{
  "n_experts": 48,
  "d_shared_expert": 128,
  "balance_loss": 0.0188,
  "router_noise": 0.05,
  "router_logit_norm": 1.0,
  "tie_embeddings": false,
  "beta1": 0.9,
  "dataset": "wikipedia_en"
}
Below are experts of layer 10 (counted from 0) of a mixture-of-experts language model. Rows are named router (the router's row for the expert) and show model dimensions 0-191. Each number is 500 + 40 x the weight over its row's rms, rounded and kept within 0 to 999. Numbers have three digits each.
Before each expert's rows: "raises" lists some tokens whose logits its average output raises strongly, later layers aside. This comes from a sample of Wikipedia text that the model never trained on.

# expert 36
raises: "0", "9", "5", "3", "7", "4"
router:453528530539488518466574445504492604488478519480518530549534486500486530461489517511492469508558464572463571592517459450474511460503524518501491513547553552354477414482455527539465524488482545498605514546519573486570477513511471368485525469514518444549542528565491488477505513551485552482457558497461511572512467490544534523423474519488576501565507510477572501547505499513486512492547495535502432492496514455488465495416437473529500512511451492462517538487478487481469496534421471427493478463428541547463453522439528482493517449470483447553484526487510519528540548467470496510

# expert 45
raises: " and", "-", ",", "/"
router:501523496559447462481528500501457541486515511517490460494567507502479466515502507396477460502504543486443447594536533518500551523430499472559497498497495513422478501530516514529508531519599458502455521486496501460453441456542495578513528474532449458570464538438456444492476550502432505561513497439514503524487495482494548519462559524439513486563486477481479472466558482487498482513445595403468414447484472544431549476476521497589480461516511486498531490503594499505503467525477484551548435515443465509480557491522505422479528440504444470513559484424571476533532447588520560456

# expert 24
raises: " of", ",", " ", " the"
router:515510582582479517503557544551526475504462516552508490487425580534476431516488481532510540494488522529389534560494572461482516563511539497423479564459528535529499537507454489443457516476401531522514573486499502478497526528538494508524527446438532574528467544497541463454489498465510467447466529525530486418425461467485474491446415478485529531515445496507560491497561562486482491520465511540556544498496501457508467506493526502521560535539578547520632591486476477532464551530474552549554529471488558519500484532494507512537543543425474501442524485475494502462487527453451546549

# expert 39
raises: "i", "-", "ate"
router:478501527449489520484455478515439474448509390443525506497460505489471524538510574529457439514516470466518411446541498490555464454564464399524545545481438496400492509501466543492457467536486514430503495547486498491497572481539450479491483486526540569464479542492461525438571555450485465538477534504488521489538520505480417515454473533493538534464570542572498548536439503478517493446518477494562487414540476585485530486494483419525542540524493500580450495484534466499495553529533485497511568533536450524463537485466468468485516542456516562490452475482488645515440508485490488467

# expert 21
raises: "et", "o", "ent", "ib"
router:537576519501560508524513544560455484588536509459506458477519410528488520546447514546478503564443474465540564488602511442515491454603479484533543523480530465461471513491513478561519473538498522452474569427543442501481526480512506532480522531445460502537501464482461621488443518515544511456455499487491537501525501544512492504560436541475502486415562502548473494537476538470569497499484578458502445515445534529470449412517509480416495439490468514565510560454492478481531465535461535443521492527440492544531430400487451465552492472491544466491468475480553508486520467520534514465

# expert 10
raises: " ", "1", " in", ".", "2", " the"
router:498561549425528518530517394467528467550475463484475511527520477515531484494473457423408475476434521545376476585551485506482465456573512498483534544470516514470542580529528515509528524473439475490442435479530537467522510478434539457414486539510546539499493416496505483529503486483524468545513522522494488533487545507485488453480569522475444511522533542528535506513461492455499528567585500450553540533533510524507487570422491494474530429482537471527530551516451561460507490474497505498522516539450463514535518516508443550456433517453540553516457443557460480455504481612482564564

# expert 16
raises: "-", "er", " ", "h", "s", "il"
router:528510525521488514520447526503484434465569546481527464496437505626515460539526472494482443514572541561440469490574453485506440522434447514464455513532494459454521491458599470483554561488539598443453495465496506474466526556470539480532485507484483490435533558462432471522502532519567525470458508488458481460532473443499527561502539508538558533521465537566495526432478522496504502482507543457501548544491483439480488580509553473528527509523486496477479501544433587514527456436469482481442445482463513470473573450516500529480557531431455434484513582442513465480554529563509547488

# expert 26
raises: ",", "-", " (", "m", ":"
router:432477486407515574524513529463497439481559528479516533520569527541508492476493498578519437551495504507482486522445467494550469419512494532442417470510565491431563524417523531453460476496478510564467532440499492466492448497580537476499516535431501542459503525481496416465534554529491511564499447509491528427529538511477561544478559519447477489513408501513525508510454558509523569548530503568500573521447432462555485512511517519548497485544472502472455536457524548506481520529459497455533468500492536539498458483545434476478437539469471459508497508527572419533527572448404523516

# expert 14
raises: "s", "d", "h", "l", "i", "e"
router:521520449450572524443508499524453478509527530517495461427499623478480501559549537464511501456485469539501510544519513502507488450516538542588429511443587541567428479530464472477498525469462505451495541494528560584497511503441460453447470522487453508387482516464495460495548545499455440495511530496489563475521521516558465445497595485522459433530459457485532514461535460498482427487493511554536462510506438482494428488582435454470496483488541401487410491546509450505494569438542512512465541533452482480574525533506512511535478507466497521501496532510561465534486479544554497545

# expert 40
raises: " ", " and", ",", "er", " –", "–"
router:459578500464520427522514464460491479512449448574508454522532476501517462483473562525490437477508547509511543517506523492556512525461558543470459507575447496475506555470511459409528529505422436459476498512442467526435485538524463486492499520518536525567523501534547492600479583502498463548464465499554505526483455591466506481460551493557461499494481526538423498548533500526559493509546501494448540487566522531479467448526524511473593517402589450522451421541448461477447578430493493462519519527444520459521431494536521436501522481472456509503521533492486485465468486538441564553

# expert 11
raises: "at", "ig", "and", "r", "ad", "-"
router:479522512495610499462544536466484456520493434548485495449496545582479479470524541484471601604532532458570553501504483480423507522401479562546512480458503503483509470499540467497492541396464520522514539522548534532453534488593460571510503488524528401394488492439461465559488457558502525479522472467466538486481465511505485445469473487464489453536453522482431482540480438443427496563455503468551499474528511527573541457441535511459461523457480537512456522504505550496469514472551507535516522513526444570510502489455533494489524529514499521530455486477504509420586483535517456517

# expert 0
raises: "1", ",", "0", "5", "7", "-"
router:486359486486484482558462490421508448494486526541443472519530553525542446513425487472468443440470496535500526480491527499479587571506442528526524476550551474481508512496466581526488548504517490527461470518585408492463509432499491518488506556467531544522466513415516535472408433520522469394496454503476446475490424494466459479470527550523464517507595414501547509506509532516505465491470441547521478471540472549453499522549484425456506560485534489487486483510549523559575470516510489482442514526516484457498539443485512525497547480468449529544509468487469573455547417511542523499

# expert 27
raises: "le", "y", "g"
router:504460500504449510479455480502450458494570500576422485477407511499490536481487556467484520473504514541468465476466470458534466552494453482447443446499441484459532491482530533483534480510458481540570571453458534483470460515550540504469486496559523445464525461501426496600498489479501507504520540543539507483440587447510484474426558511454513469502444404499397518548511456515435530506514495521555522531514486531488530467509483479518529480528516516429445431561446508474452453563504466540501477461500531506481582498420527493556504490451509466534354496555559518476551532462527499452

# expert 35
raises: " the", " a", " his", " its", " their"
router:499490531522429496494497567479494501431577459513472537596443450544478541480520494471486438482445537536449505455538520510496535539554544506521533519416509459556470494544510578599514478454466536511432493448445510602451524505577402490531511513539472500517538503511422524502575478517523533537463539453496489435502475481469463560483563519518508514478491503527537509478467508480421530478464473537517622496542509530535442394495471452482570471503498516459559548526514533504507493410510496507551490468476466555499522479532487556473515467471553472511524432465503484472569434518492483473

# expert 42
raises: "k", "p", "ch", "b", "c"
router:484522487493473498517484514431544524504473526489476546473495547501562531513469451542548485534495568469572558557508534530544446489511512475517488477392460494477530444557535463490523567537545541476447500511471473456465516510565442490475513518564485450548572494462502465463483505509503530493525459544522523462485518450537549526502407572495527507565531463509477591513576481442488503472508524439461414464483525494531485503498474439493462481426499490516378536535527453518520449426498577518498522546534463454507489542478553497494433488498567575466434505440506519387494535517405509489

# expert 43
raises: ",", " and", ".", ";", " (", "/"
router:527503462492597493494498522524483542530551465471488518508427525448505501543528491513463539516492389453506495466505404497564447530578511508474483476476491512493490443465518504472519513497459500488507427545523509395508552504512454551526440457444482564515526535432522487494472539467437450554530548484434453502504492471526469510459454405502531490444530517501657545518536464483467518533455449469530485460480565503506482603496543509545506532528529426467500447499455443497524563525546493497550469419551524501457513496515505418483481536514513546543508454498461492481591564475501495496

# expert 17
raises: "k", "it", "u", "a", "o", "."
router:529552512480485515413452555468532540477463483432530521410518555468518485463497480488473467551534538614488490487503578498442522515499504436500466514533536453544475545525508439470470526418570527489449470434536527522525444458492513460483499505516513517450511558442462479457533448434592548504505441511540489561484464464488409482420469475485514454578500463512385573510513567499505500477476478495495532525521476512446473521488501478484483502460447409524557512535516592477520575519499483447496496465513503503524495495490527547523456517512478509455460454572428564517573524531491446501

# expert 22
raises: " the", " and", " a"
router:529520493520465512458487523545527455466475545466584469518515433449508501542481525450463466583459448471513465481537490454473429500459495421425570559422492574551481524460489514532493506509528563471573485496555503491536415495548490474477535459511512509482481458482556520493506559529471531502467584435434523562436431522460508477544535510517503457559459438492499434503419477476496518508537459517526576457506472534484466508635562446533543518541517443503519522514453511473500423430533504483508570535450427527465500517512473498460515511516438488485547455489485465456460478519550499450

# expert 31
raises: ",", "e", "."
router:544431531473549512427478483433540465475538487552534503494538502517449483495516485540577471567523511490563513579444469478531545547452551436427561545545464536458500586452520470440491497529479465499499506482510486486465483531527522486438433534538469550562495549420511514512539462514474489560499438460470510512476503472507396422510497491537533517451538480523483490519511478439486510490508582489433499476509510471441550568558420491479487395512554558561571507471567502487515471478506497509451589478531496493501519512529465488542457458439539518558478521476416521560456445543495504517